From a checkpoint of a small mixture-of-experts model trained on Wikipedia.
Experts: 80 experts in each of 14 layers, 64 ReGLU neurons an expert, 4 picks a token.
Below are experts of layer 9 (counted from 0) of a mixture-of-experts language model. Rows are named router (the router's row for the expert), down (a neuron's output weights, with its number) and show model dimensions 0-255. Each number is 128 + 24 x the weight over its row's rms, rounded and kept within 0 to 255. Numbers have three digits each.
After each expert's rows: a language model's description of what the expert responds to. This comes from a sample of Wikipedia text that the model never trained on.

# expert 1
router:130128104141128201119126140090090059113122133116139131141166148100100109155145120127104133115119086109157159131140186126150132131133155131135142144138128137135130119093113157132131088130158112113161155154133108169117095171138121154126148139155164145100145145108156151132133116119108160097129118081087137166151163160085151158140146119121137131162133069123128107118135113101119154106147108111129152134129139125123074108132100157123127101091109154148139165140155178103128151122180141171110120091126156174169125119113140140146110123120145110155122150123150116151116139087120148112109128125122120127143124132175090143108138144157161090069150158150165147110107209148114093126104135115145146097133164105124134142157125118127150142150114125142118113158142175139165121096155173
down0:134120127103088126085139084131103095088110122136116154115127113124152123108165152136122147148125127149140128120117137147152155129136145097136092115118110120142134106153147135140143145123108109124156095084081079128165102131165140134118127149152128094103132134152110158086189165109148165113133095122104094146150085109130075130116139116129090131102137140153108147086127171152157130116126098114121137148111152122097139124078075101134121129115123118131165140145099140134105152109175130133137194089122163153115113100142121158118128115116163155136130130149167176128098152124158132133111152115138128164144103115100146201121113152150144157134093131116114119149092110122177132128158172128109103156067122113110135149129196150086131098093136112154143112134131185157131109132124144
down1:145133115122146137113099129120153129137106093146123145151137125154126148126150171137187106155131143099145128103153112113140111147148140114103141142120099151132119110146146085121124127166159108102101103157171113088118154058125114112135130109123161146132121120126166122138120120103187120119099144144134108145095129095148157096163082152120105143154163161153085112156119139107129115123136133139127137124139157146141117134131142139117174154108151130130098137136149127138097149160101062090123165115121025098154104133132145165171131150113149174113150126120112098141128123127188135178157146162117112145139110087095117164123092106114098143110119114129129110116141087134114121152101129129149167097141083131113160133152145151194112158106165106116138140112129115128163135163147107
down2:126173132152132100102137126123151193113166089125131093090137102142123128126109126156090109132129156166094085133154097142107109096113100084103146135134122132143134098144151136131161125173125115163159106048084118100158132138161138184125137097135109116104131108111135147098135133115170074107128101134097122112097136120141126119137132124132122125093127123107076106157107111122088129168107164095110142141139158109125109135157125169145105138144155082060148112153093065092119137131117147127108114124114147076097169096134113115126129141139130124100147148150130148073138131145137115095146124143148112155152124104158087127093140142120117117130117109093132145127156098101107164096127144116137130167107109108139121167139109127095136165130140154142151123166096131099141162136150114
Early word pieces and prefixes inside longer words, such as pre in prepped, ac in exacerbated, in, and day numbers in dates.

# expert 57
router:132126126145103210127142149161138044106102111099126118152130125129108103165134122094072202137144144141153146141150196171148116116131152121130089175142137117122147128161125132143106126103203145113159146141120126122120126129155124155080140092145147138119116089104088141080168088119147150114124136124146140161149101147089148145153117128121161116124124095109151109162139148115113166115109123116105103153136119133150130133118155149081145083131134158135136167136150144133116149114110156130087154101136125135156136108144157126139130140110144121117137098103151097138162130109137126121115134129125113100143132104174138147114116119130180098131146130158127145115102159124104118129112133165097141145090161084088146151156094137151133170137095105136114162135153160126117117095144173
down0:163150128148158117120162101148157172164148145098141148150135104126156139137171134130146181126135114100184121123136102164109141136125129132158140193148157140097142132113088118116136121131145155119148083132105151161140117128122141166153182139091134094139163122152151113182121106147182137148108130168119149142146150167142177133124126083132109158163085139075092098139135130119131142124145118116148130135132115108096126097157144097139129133147152120120154140117125127154143104166128106162112118162103108101155145135135111150117144114102121130141115166148113136154137094146096155168161122122124073155157143123112077162137135093171090140136052072125181121150141158134122131124121138131127109114125107124173112127123134121097100127132109118135148159137138117134094134147107068
down1:124158110122145117148168127143152168158133140133140115110099116102118095150123155170110106100118034080104127153142095157096136168113124193135156145152140091133131137095099116133168171154148145112138115106129143117123115143124094097118136126122113121126164167165109089182077106168123121194151123165127149162130122149124126112110112112132140142149103102118155104153111151088130168123158150083153118130110122113149104168142160161134114119113126106119065158159151111094140077134106102130121118103106136104163166129149077101087123113128150135127087130113154116125093112152147112085120154125124123131111095126138138137201139138142133136119117145098098100138134095126126134120143145139122115137112138145134132112115140102146117107148173137104132173145142127119162116100125122
down2:119115141155103124094100098165137164154128113110130136121093143140193110112143119143136132158154113112096133107127154170103122111110142105136137125149159152124084162150101116149146112113133158157109168166124161125122135142069180123102089163146074113105139154152122133111097163116146149082121096127113089123140124109077159133132079118132140095131132135126126103096083132137159103150147136147108163084124116160132133107156107109126117146102131125178106121123117078134112130102171118114123119131136109162122143145094124109132139125120093119092146154126162139172127133149138120139142115103085128104122146130113118092085131149109148121111083135105136096073118145139121096173126112139165137124145100119153197096115107087125100103157148089102160124103137159130126106160074113
Header cells, units and labels in tables and infoboxes, such as m, Valid votes, Rating, Depth (km), Population (2011).

# expert 31
router:162142137120089155120088164091165100156102141131116073166118133116087131160121095154088124129144134114177146125143159133123143106107150113158122149181143115121091107106118144130095112125137149111123100135124098132106092172149144137143136114126132144138155121121135116079158103137112134095107174127136105125129126183114134123134141105101155098131166080153124117165154120150096183113120148100166081143197159100148132072110137103141112140126102163133134143156135146146149140131159143140119087128136141100155097107128149146128100136128174137121134154133165106105146164132159096138090116126129150087117133117176153158124136162104135103125138171158125131121098131157101110143127125174143123149133157146144164138116112120149130145131107102081111118146172149123155086077110157
down0:109155143123142113142090129091146174134136079125113152171103140141157168133149147143108112108125121130147104128107094179130118098147127090097136128112132141118127154148150099158148120138142137144173115130102118135156147135111137152110143093150187095140151128119155153116097131124145081107152095129119158106133142149145137078160154143123111119119114136087157169106142132133168121127109128087088148116123119139152138170162121143066103162113167128090087111102119111196144133091128113160093137113142090119137105107141161185167112133098147101140109091154110120117149137114107137116114136125143140136130096079122106076151108114117097150148139137112123048132118096102149133166117114107118159163131122123185166137150154116144111141139135180123154119136153120118147117151114116
down1:138104172149148082131147104146090255153098141145179099125102096114179107124104109142143119137120099099122113158121051131116117130147140095109119137125124131134153136136095128143133117132153139132152091132120157101135132141091139077153122153113106158150125099128092119107084119115115145142157130153077141136106130125145127139154140125110117152125121156143098146108146118120126176159088169098138122108147138145101141104148171118119140098128115137109127122144158192142138144123127115060150113118113142170116104103135108142122145136135106131146125140117119098124122121144211133131137152110122144111127114114116165144125168126140136119113122119157132103154164097145131096119156127124132083104126131113161101129135101131132119132112120114164074134083126163106139151141104102
down2:078131126130159082142134125151167169140144122094157123113134086136134148121107126153124111103114112106093145102100119126105102145157119110137117105170112118114135126128142199153163129117112130153145133082114076132107180161121144143109103089111163130135108124109122125127154118148120179151155131135143133126166127087150090153118114166157110192102102104116124134075118166130150088109152120112171100137124092084135119123148134124185123129152112150140180139111119093166121115142142128127133108115124149130120151146143163105104146138102130113149149119168137139100117154138093107143127177143099117147166148140164124088130165097115128115157129127093132117121092137077120125147177106107149109113120086120184144124129187129134140085134138120147152133138078147150129156151115155
Line breaks ending a paragraph before a new paragraph or section heading, plus See also headings and taxonomy Species lines.

# expert 56
router:100157116122090163108105158161170070138140116122127103120144156119130076143175105113120157145118105173139138134116173142147103143116132129137126156151166091152102146126101154133135130104136112098156133173096116169143083122167137180095119139130137170133149131140115133111151123112099186115087143118116128138136127117090151134140114124104163132136161117121116110173164170121108132085122142112153122103113162108141102112107122118129154128113165152146115143118134135124098125119145137133116106086133166153165144122150137119161135119137097127108166120117173111147122117071144144135125123108084084092154122113133134148099127120114144118134145148192146175118090171161091152134136153163127124145107144081059160155138116128120155180138101105112126134161135148131136143134151181
down3:146172093104163139057147138171117091136116156129149114117146158165119125111149086168137124112129101131103144149081139122162138151148113107170118098122144123205171157116126122133134134137103086124094128098152140102152144132144146178090148114143173118136102146129137128150121143122138136152131154121105125100120138139125159167160172108148167124135167107167119167114102123160115143119152151138098104127129146109139150110117147105086133146116125149164142119131118115096121143147136135134109165111142117114116134087133156114135137106135158112148089144127164139093092120171145106109088088115146126116129159129121172190137104100133117146116125121115131167157077079150135127159139169079141166098089148133102161170113120128136098137134127127142084131148141110150093110155139088
down4:101118132159144149171154153092127105109152115081086111138123119099114116128096163140140111116105111134095136128108121138112091137111109104084158151116083114145128116160109115147108133142129117112144152193141122160148071171113149087122125107146125160110158103129138138106186104153133137071117109149106126153095123141142116104133175105101089121116168124125178098115144140121162120200122102143121111115154115152128106112121097107138133155104111115145165154100163104123091175131109136116105112121132141150123103125131150092142139153116170109140165113157111166091077164079091152117145149098158106151092109135101112116145152126136148134115142116138167155113103164179149151097097115112119157128149114128101129131160139118148103095132085137145119121109126124156100154150102154
down5:093157079144106104072120136117085160081161118125130147131064133155171143133113136143074143088097139107117144120164153077086122158173120111161148138106093114109114152157185101132069107129110130104117132130136155132167110149160142146102137103129139134148093107105132151137157125077163153148098133155125152117123103128132145168133099138155137114108123101142074074152096126107127107132125082132132138100134104118113175126141131149128128169163116133133129120145120152110147089141136121126108105136166119172133084160099138063146114091137117105154139153103127142091100099117119127127138088129077113121159132130138151118127089096138125160131095128141170147134147148130132151102150153149091144129111165143140126110129117124153075117125112127125156144129134133148122111133122099
Nouns for war, interest, success or awards, especially War in World War and Global War on Terrorism, plus suffix pieces like -ation.

# expert 22
router:134140145124105198111096158160094078084109120105131083123145141102095091147180137129113149126134107169141132109173165111146114123091157134146133142117152098137145142147131133126125132107168129128119136136162105159139085165131158163122162083144164136111174138092111138143166085127127188122128160111101127137142166148106127164148128146112146121128152093115151098138139150121129153064122130095152114122141140107135120113100146151129151119122096163141126171134154172120105127122149156127095132109157139158180117122123146115139086142130124108142175138126153085130129148098131133130113121135094109079152126084165144143087113123114179114111164127157148143128144164119109094118107121150128122112129165129110137169167137157137157128161095103104144152162143145156167106121141153
down0:123176099143133099167140153151132120159120148134128153160130082097124130118145095150134131151143116130153144142113091117122134126176135114131092154130154127134127115133089182129135082140154169117137109160125130116125125142109150137076144149135116171092112136101134116166106096151142111129099077141141161196176149101145114156144129122149124112146119108159151120136146132100187135114121089112110029133104125115157117120165118113149146139171092110142116120100096104095108126125153098148127115142115116136114157183121120076136116130078139114152140138123097118098108104120123109162151125106131155150148147093133130125185128154134135156124161148143133138107126103134117146099155118103144142120098117072103144143131116122112129141122128168124124156114109211121159165147103136
down1:119101128095134133088110164148139088141122144097156094101152133099145103105120101168104112092127138137144136102124154090129134167077122116141139076156148117095185163141094098149097138126122118089128121102125117127095127142121121177113181141119135155145092126130108138119135122148104142118080128099125135133119121117130172099122129120123163155158132115084154146158089176141118124073167160130109137124154119134088125137119122086157162156135159158151114158081129113118100107102145141149062112103130150118168172130118174127159120092096148109123079121156133143120113137130112114141131158105103137105134114116135074117132106153129117112119164142118100074081148168168126154126126094142139134153093143149074146152151118152158135147106141136093103133152125114139130110124144113
down2:130146106081135150149133114155126146146095131139144123116147139118146154120136166143180099102140124118094111110151112127120166149151104152116107129148150123118107109146109110097151131118152157139151121130144136123116121143137188075114140204157078089131103146145139130155126150126113096170133108112140141141133150101103102136114141138146137115130145146150130081125072111110151143135112117128122108164088086153143124162157137106120114152154107124123129120119124155135128136129113175105163110111139153130074126131159176098128135099147148112130130080121143126092197159132112110111124100135103171128173125155090134110140136098170121138162097167142147074176144096171143157090150128134141129142142157145100169138083093126120152090142161156149124103100126113074122135140153161
Table pipes after designation cells in asteroid lists, sentence-final periods with suffixes like age., ry., and blank-line paragraph breaks.

# expert 51
router:109141104124084202139103148157136054122118133131139122136114137104119118170132129118095171128114126145146162149144182166147141146126145134125087167119122114142162132158119108149129146105182158120122141129123075150128128122151137171092159121154126142120138112116104149105173084138128159098107128119136159137125127139077115176136136123107168089122156109131138111181149132117092143087137132117109100156142138119126142127114180145087163102129137145143109134138131153111145138105134131136099111090152133144161125120109145123172102136103120124125119098127139102111151140088130128101123122127127111111161120076180148148117104106129185128143147141165141123101094177130103127124111123163123142124093156066070131150109121101131136158140108112107086154151133166121139132092145178
down0:151125117119098107122106130138073148110155139099152127120085133095132090131110123147102134154135114135116135131067096085151141129141171134159137121092128138138146127134163114126071113187116102125178145077135113110105134134129127099142159162121116117106139118134122104135152141103142096138134110113156102153140140131134124111137091168110085118141110144097091080107172094117117148100097134153136078116144144157158096131122126135132164155108146133178148119079100138135085108142143150160146171134134187134128137140084076157174122134169111143116114138085163132119129127117157105125173145144130100136132121128091147166161144136158161111144057114139124149071140127067109138132132146155147144113118125140119127096129119143125119116115134155102150147083150133097108135125105111
down1:144108153143108113146162139138139178150156104115117148162142119130132151147097096147145130113143145147146119089169070097098121141098090092142114105131126133136144141130147135152179120142103126112152149104135121120094085152132148109112132130147149123135131165135140089099113141122126182130105149105115113143153111108151121133154123128137157129124097131174134125099126116093155121101135130122180103124081104150112120132116139103170148075139143106148128157111150119129115135139123129114126122172118120128149133128134051122094179112142093169141129126079140117122084078149102138114126147137111156131111204132130101156111202121109127148112146122128188115112149114123095135125119118144122125118180179139141150153084121110106164106094170095173126176154123145150134128117127091
down2:102147103148156138129119134121130133145128148118116144101093134130112117081140149150075161114172084161122125109174182117137118119099119141100167109090070172115180150132099138107144150169146119086134096156113130097129132087138110135111135119149124119140129155153120118097144121139110161148163124084139169124156107140122148099153153125141120137105133094102169143135116156110164119120109121142116157091140125108148108126074157155132102119137153103130148120157136142123136153124120134177100124102144144143096158140119067125140166111145146094128159128136158158118114104135144124138156151141097160136120125086113114117112125173138106098128132144149117148112146086103193173140118137160127120177106142147125097115135159092087086071101119142126167130168125114164116121105078111
Column header words in wiki tables, such as Singers, Party, Candidate, Votes, %, Losses, Title, Player.

# expert 52
router:115149143122141169129118129157136046108117144124134097147129108092154090165156118095103182131122127183134157153153150143122104151098112145146102142130140103126115122160110143125124145102179104101169146153099122141151138141131138173087147122120125148069129087108075133088173116115128147122139136132158144180128130117104143165142134141096162127115136103100120098179144147104093139107131108089112081135126114121126120132108147150126124136114127139145097116130146167121104134129142169124109082103134134139155134104127140111163126159110149161113128139108166105126126141083149122111116089100130110072133114105178152147123129124109143105130177132167120148102089160137103086129145141168111132148096170118072143139122103132160136158115101114133115146151146167152162119139141169
down0:119117123120114148114139148118157189149167117111107130114167092129140122140128131111116106127142122153122090105139118120152132100119151118158120149102111182171092125132129139101126143159131137175145089096090088080129145150121149121122110135134104143136093141136119134120097143109093153127099114124069158113118166137084142129149146153149130115121113157097133162129082129110120128145084113147106158144146118201139127104095149114068097154138126099117137153130134144147148141129061105132150181170108134134100108147159146141148113082119098170132138140159156144116158163145110158094123118101141104140106093159160095125138135079150139151121153138166099107136115087153112104114140160106122103093166157121128144161094092159124096144088123139162129102121137171109116153123125141
down1:135141134167158151098079087095132131152190161104144115110098143144143141138130133113113136092116114112124155174158103101132127131177140127120131115148148135137102120157147101129112158127092145147157091116116157132128143120128132105100168158109128110103106121112083148123122144145139141133125073092120127148157123130131065164110131193143108120108130152120119156130162194147133112119104127135110115146072122114110146131117115129101122101141126110168100135120097113108127138131145181140123153140145122147106153127116103151137157137145182132124155142147166154137197169099118091131140129142201105143099104127130164149200104107148121099108134144132133128122134116098125116112080114110100149100163105120125113085124120119102109134109158142121092132091165156102107107172112132
down2:161116113156146092107081118082143125116160111177130131104148154112158129139125111097095146125140134105127131118120104088136119131156124156090119119117127116119121156121132117155134125100143165141119120134125142109084100154146091122141140114118127107117122100136130118136130096167133102156156134151134106115088146090150132142127148132173120100116133199101155172120129116099099153098143150111140128086131132067129105138127151116135146112104113098124102159126144110111106098119119107172152130048176167085123141144147145105152103141133118111123068132158089115122117070104134082120113121152162144128121110166145132091125121112116132109107143158135139134105074146120095157131122162118158088080146103141116127116144075165173139164104140115139087097169120116121114096149169140
Column headers in results and medal tables, such as Gold, Candidate, Votes, ±%, Team, plus coordinate marks and endings like -ology.

# expert 19
router:117161122135125159102111120145076040124091132130114135104148149084103115135140092101119106134111117100153151141111169134124120147096114112135127167117146138145140120119104134153123125112136107105147151168129094177134084161143119149116125128144171169114140141138132161102128133180132151094158145092115125166154141135103148155165124087115155131161146097096116127122113127114121131137150124117133081120129134079151102101129115146107130111130113118135115137124130144120133160120176143151131151079127135145178145133125133111144144123124159116160130121118122128138119188095138145084126152091117093123126155105144110155116135125117172096103141145157153118101137198142076117128143147151108122096124179117095148150144129154136165180157106090107102152126133198140168117099142179
down0:118144135137132127139112109116146130094162147080169128120139109139109102150117150125099106183124127100154130093082158125078126137131132122167136166140105123172119101099149143174164175087119139135109136108147115145130149112151146116136125165139149126073129123180098141126120116073177095139168150108132094137153105125115143128110136155150162161123150142143082109103135108119153133096117126153105133128100128101100142108117134090136119172089121110104114124084104184166123093160118156139120131120141144153115175097101156165139158172151137129174159138115150120120130107135127149130132100136166139135126128102113111090157134102124124116176076114149138160153139120105121093150093127161091137092119120146111075123052098110103161112134136121148130117136144126141096134116124111
down1:116141166126139090111157164149089203110134139141154126092099189122152125129101124176136152116146158153109123138122120151154105134130085099109121129093060087109119127130129113105085143159151147099154074161146116112147112139167087156155156170146103092112142157144140125088115101155137136127133114142097136076113114133128138133116156096132165099087135150114162101130124141122112158123117129122128149146143169114119072115132127151180176133143117124126106139141124094122089094122152107118121135157154094090119135152160161094132093146106121128113188095149130106102138096147099119125104114149163114111125132153145159106158128125118081160100095125129144127128085118137168101103091123106139140178120095134121122134125118124145120116107107103118139129131121084149107146125104120
down2:095112139132149149136095117108105160125130139136124142108116151088171156141111143095121142077118107122177170120138143091147131153154111128123128145123127125134174114132129122152103150138130107090170141125097162117110115142104095161127134140117147112120116127109128074129143127114137128143107124104127173099118139141106101178099147113156082127131160164107132132170083127126078134144118093117153103123118133116113139111060092105124139151155083123169166113169091110135170135111086077099165151150177099141117094127115121125104104137117127185135124132142119120121141091127132148117130119133105117132096143159139099115150112133077104121092158129127088142142167075129113162145114125091111142136101116156131114121114136127113125107150117131143132061109088114204100114139169160
Short consonant pieces inside words, often after a prefix, such as d in disdain, st in misstep, g in Thanksgiving, bl, sw.

# expert 58
router:128161148110104157104082149149157072105148123109142117127151139082132096153159104113116154141139124146140161115117182149112094166140156123141139182142157107136117152137127155127089139117152105101153126141135111171145113143179123172110117119135146158121157118123120161130136142107123175137112151115120098118161134129130136139131102117084182131154168126134116124162138127107109136121093122106163092133138136113135105116108099140133159120118143174168137151128150104138075121095127115138097121119123183148168150143123118132169139107152118111113142104115172117116144115066140110098117136101097086119152152104178130129119156139074160128132148151168146142118112174161099106168152167131113142096154151098083149147134122137134169146162114091129159163142127175126140098132144162
down0:082108101106127112143163151109111195166125128117075143092153107125106161099130150132123170147145159113144144142099164118105117127150091126134141176130094114125133113124117106116134124057122113128161128137160134133125114148149143196160134067151142144130078152173147104142111111117118121101103113152158122136123104101173129118081116137095139110107127125117154148112143112102137126100108155151164113127138151083130112146109132143167102121122101156118102155094112152139171166128128099126146138134116137130125127081126135113091106110106118182151131142150117122165126145090130164146095141106120158113164159141131105187091122099113108134130118124139124120088176119102145097104138120119156108171178145106127167110150134141141163112124091129169099144138160106110126124096103160
down1:122131119134130142103128152122118115096093138165130129140121150117134140171139116137119138103168111148122122104144182099140139114078104135131149123127126095152111137131127145132164147176078119170102134165095191146116093158155151187171165154085136065147164107156127112129097132119111090132134088114110116141144115146167119095124130144169160127129111130112139163125103173156138129103106144131155143151162129164154145113133120115114105101125136123133119132174134103143103174098102085103120174164165128113125108111162144120083104145105126186096128152120137141150120134156139100151146168138119153120102095103131148115140101139111133097118135121111156158109112147137125137111102141108157122137106109147084129136131152126170200174117095127161132115137127112189126105120102110
down2:119135096108122206148110089153118042128149158161125139083118143144172103135139110106131144126097140131117129155165098149175113141112123130130153107104154130109092151151154143123126120126174140128097147102138115158124135165124115171127086100128110186140137124144110146142180109157128109123105117159087125136124157118094114116091118114139139125102172151127140170142123130106111096125138123109108131117121107129125084170118131128107178100126147147142103142131128161126122154145124124110155125118119105114111114093087081122138112105121135128106133127089137140146109133113164126146133104079115117127144130123146166133110125154140161143156185141158095167177132119099128086122129158095109122132197136148101130164148097139113174130102093139157148111183128135096141086130158123
Inner word pieces such as it in inherit or concomitant, and abstract nouns after possessives, such as return, appeal, success, interest.

# expert 9
router:105159122120131228116110143135099024127100116100135113087149146082117114137146103111143123140153099095137141124093154084144111134125108106140152170117153131156134144094108125164110144105145150106137118144160104170140091148129130153116138130160149149095139128104095133118147113129095173096151159084116135150133155114095134162142126091117154115162151118096123125136124110101099134141115109136142101139132151108183088105134124161097151111138103140146112120118135144115131154116179129129107119092130122116159138115132138115163114137117116135107161130137153127114109164099132149110124152097132092079106130105167143144101123117115187105089146160177152126115115163124091131132103142132127127104156154133153142152145124144155164145156112100118086158123125161132164101102147160
down0:127104104111134131072114129102124179135171138136124147146068111114162104117091125080130139123122129135112154110114119140120129202133095142102182102167128181140121147143161077125122118169109109113129139112115088130108120146097158150083118130121149126119128127091122155128072138132135116145124132112119098141134119106150119104173124159084117171096144089142126073162090117128140142151138120106124168130108097121114148095196175112118084093181102098100110103147138125137159160087108128107120117143178122097115131143105138163135084094113131123174094100163148151121117119151130119102175107120146115089139131094124139073115110133151139142097118108125105129137139102114142116110115134115099106127133110128141114142096127122105115141119142122125093132134147090133134141083133126
down1:124165168141079166127097157131096102117091138124126137149140111155127172123131113115087105090122119122142144102142167105168082127132140126124137167115181132130143106125146150138110170123136134128104113111149124127168132174120141083117151102159087123111157143094131135145121103098138120145137084120104163128117127154162090095119166127142124116164154145135119148106151147103074078147102120128142136158089120089117142138110170170160149125094139124137139142141123145131157137133091159147089112109138173120186132085112142149163137145107116132142143117132121127143102186141153095111125134135128152070141093121153145142139124160155169133131144150140138128136170094096140136190130123126139060107119133100102130146116173112099110163126090161126101137089127132136165155107132125
down2:155088130142146134111144126064141085133116100091157111127135126068119119076105127141157115138115119192132165103128144097179168082128121148151126131139157102148139105100109125109156123150115150115162075108115130123135108142109139109150153129117119135104112120090120125140163114079126145109080122150147092106144113072160142148135105121165126127141113138083126135142130145083130120133130185155114155078105141109177144171125149157127155144119110141189161117152134147130146148122158142135106157109113126113139087097095157157140179111142135137150088121177143131124110106137128143108151134125092139150126148096098138134141128152123088117143075136085125109133160132151116175107147121129139097178109146140118129175091111124130116107129136164152105127167114135132149145106133111
Letter pieces inside non-English personal and place names, often in sports tables, such as Kris-z-tián, Shar-j-ah, Mas-v-idal.

# expert 11
router:137164115127133211098105148101132085130122112141134094122142156125120117145149113104088174136129109155139162130156188111112083117097164127168150138135115124139132121126141094124068112130156122104171140159110085157142131169121105199121125133154168142087144122128137151144149127111078165094102124108119142151166143147099128164166126135113146136156160092139104123136149111094130128098085126124149131113160163134129115121127125130130175136114101165153124127152142131105100155109156139119104112112122136134161163091111172126147138139135136112157139116093151108107099162066133116112129114151101114109132112113160164175104111150142129114113148147136160125122106185153102127111140118115136133133135183088106125128143140095095142127149089091136130135152130156178155134120123151
down1:098144157069170087115164120106152087146106134146106162096133113143144158134174111117125099120125086129128172133135135146110122130116137149109137123119106110141155110113120122083112157133120124143105127111110118127095138197171134136167126123126066130138127132166119149062099115103126097088143122154090131080142121139130119098152158100140158126110105093131114120135060117106117111114087138174101146177118133091116070136130149108159137143165157090140137142102108147099152135107133129134130130151120102113152161111129151121142154138120113079126137125150113150091093109155101112137088106104140162119164137128137090125130138133132134095136099149120148139134136185111115095127135149148100136103149147149055118135105143111136138112169141131162133102146155137110128139188149148
down2:137144120142144143118118120190148068174125096123137095104151127128132159145160154122126109106087112164128136207164156150134106092121113113112109177132160073148135138179102138122164116128100177124139132088135155134165095116101152118134156106107092124107134131109082126127122126143114160122125121071142140135130145150136106142181103114142110123125155118161124116084098089148116126095185135122139139107135149113135156153128136155091132112135114126124107131101149117098123135087162110111114117088146142120122117119120153102123108101101155137129098105106134132147146143102152139113089094137090104098138166108081134128126105089113145088146120148111089141132140142129083089111154098148139148145111150118087156103134134164109138123156127092107104078135123142115147161105111073
down3:129097171109125144150147117086140213123115173162114139125139109114143162137183130126124162112155152166093116125118113158159156104125107095150162135133100151111116059154125140094164125116103151157112145110119140138117152133154100129091097157167127152147103159139127130125134181094146118136097152131122151122142118134130132154113117126106095136108171172165130194124112089080095120147149116161180138140114152137130135150103090117140123115150105126146102111121108137130160113107138110179160152125151096080139140134102134123121139130106109123139118119139110100144116123167097116148101147142122118142133113118111165122141082128164127133111139164103113111091115149102164161110162128078139112124110140081174142136147109117163125121162132140171120134095138114145170099147122086
Prepositions in and on, plus during and throughout, often before years, draft rounds or seasons, as in drafted in 1999, in the 2015 draft.

# expert 4
router:114147114135117159116118116135117053099128150111146104114138177085123127147146094112127116134099115123169144128142177147132107147145132132110110151122117118128138109120131126127107128099135121111138174167140097163133091168131135140116133139152156174125122163128145185073111116142126146102165156087093135144147128131115152184163143110126162128140141097098137131121135125088117143106137132096154104134118126100173104078115114144133133098097117117123106157135150162132128139113162157149110121087124152157172149113139138119149149139126156131145154109126136122161110179070129125099127122123109092117115129142149098159112144139095169103090142143141142127094133177149078099165161129146130109155110178104087148119135134147124170161139109109112116157147141192149148129103170188
down0:166134101173158183158137181143115092102111123160112102098131177131113127100117157135132106121147138121110094141120143142152135180151086131156118118116154118108145152105104126153142171120095108091162132163086103100134105151136135162148125109125137149119092101106128136119107137135072132095148149161098069124116112123156143114147136144111140101175138095111145114174142136135095143108124118161136145098083148127086144109157093081132162085190117126168108126109167102103105168123104110152129127118092144128135135129148154122151107131121181126167123113145161138126108119101162128110122100144173139093143102121178141151128126168082126117126083107093108097115121089146130148114138121144121144135140111134159139173138159117141081123130129109148110110126098100124112120101119123
down1:121105113069119098121114140121102117113128095132133132072130111119138099129143099108130156134171107123146145154102136114128097188114107119091157120126097156104088103128134139087135144133129144140127152113127139187144108146159107154146130075091133097150117111165135161117065123118129113134110125111145133170091115132170100130123153107080137130091151129156137164103093102115116118151111128083125176104173123125097147122164148127117143137133120118169134140116102152123116123101168104115137096163127111102119144133140125106120108139127136133120145132164133129074162127182131109127160120102144120110125132106123125120114112082121096150124157132115096117137084110170059138109101132119163115178138103092106092153127123126123155136142101101118112160129085122149135162051152171
down2:159117167129179141145104081075135120138123129129170077136091136131115093147146098149132083147112078141127133128124118083122116116120123162095136094144126135108113215120086088131131094074139135129127129146106116173150141109094122084129128129139105117116157157070144146115107153158168108132118166083132124127175136100111112072170157105080111122100145112151071109065139136127128094109100121127125152114107098093154139132170098131141187128144131105124127119108126166118101147142135115117131128106149141076173100132123128157112100098162124162091126140144122117158127120117105108139118121118129125134096131139077104126140141117133151115098135119134123116105100125121115140148170129098145127122134130120152141118109157096134136142118112153109179138133158149131114154146113128
Early pieces of longer Latinate words, often prefix plus root, such as re-leg-ated, unpre-ced-ented, Do-ct-rine, infl-at-able.

# expert 16
router:125152131115153178093107154150105056128120117133134112120142124100108111147147127112123162155139138158153131122125171108134108141131191091147117171138101110112154140102142169134098122134174131092144154147169096185156094161114114170124129109142158133106167102107089113115148109112092174088119146107106125122129149141103113143142156132116181113144137080087137090168120108131139143110107110084164092141154131125140124118116148170124159107094119160164138129137127153142107134114134133139100107107157133121175145085100155087141119122146147162121158139091144102139129135112105116117107127115112078060133130121168165169098098132100148122109144141154140143112118145126110114120117146150133167159130156099119147155146115118115151131138095085103109162159144147143146110101121141
down3:091146097126161138104100156134148042127109174124155118143130130124129137170142131115137162103102110158097100165128124116144152100154118102161073099121089159146127108148117145143128125120172069134086152104102136114123109174187122115089134138137135129087113150141102139149074146133112114134110156151138114128113103105135116135112071103112076123084172107139139152110111147111157101146168116123127153113120154119087110134136081130097135134158171161107152105144101131160149110135154126084150133147140167102101135132157119131095123157171146112118140097133112187119129162081149106139101129121118104133087137110115148124142122105173121134081059114121122106159125134136133104131097157120120130166141131138113107133143151114122148139130124123149131133119145158096151141138143138
down4:142153097095099161122095113155113056096093150138139139111141167118157158141114127169148151150130095114146096102142125120143109091121123126132081124156141116127151117123084208144123164162166124088108154109172130107150108094130145157154106178111097124169163144128139088135184121106133145110114159101130110107116128136120149100125102152109111129201157129159144154138126139112115147088124125138136167125139130137160091094141106143166174090158110136109176141123110159177101135126148147114120112111112124139107118161143107123096133162152098124143125145116169140119135103077108150135122147128127133119156151113123120160087163138148137088098151128157143135121159178133117116128098120135140162133101150149160124139111112135124123108091129132123131148151176130098147139135102159
down5:111137125106143101121145151139097132120149171078106120090138156101138124095148114099135159158154131136145177170150099168123116109176150130120132130127128134140169130155151132125085149121064169158136114129122167139098099122134092116151117103124138159108148092131078115137105106142142152127164088132141093162119106123134131110112102145144153103169158082081073110111109138094086166124098067108113158125115133110122083102148099132125132153158151135129114165151122124138132131106123128118092146098127113157131100127124116135087140160113139166095119174151106145130126144147081135130109129107104083104164160095078129130114115143136129123172124127109136155096111191137128130144130132137157132099120147119090136119144154120126136130120137111118168119122141215112125113151135113
Line breaks after article title headings, table pipe cells and section markers, plus common given names such as John, William, Joseph.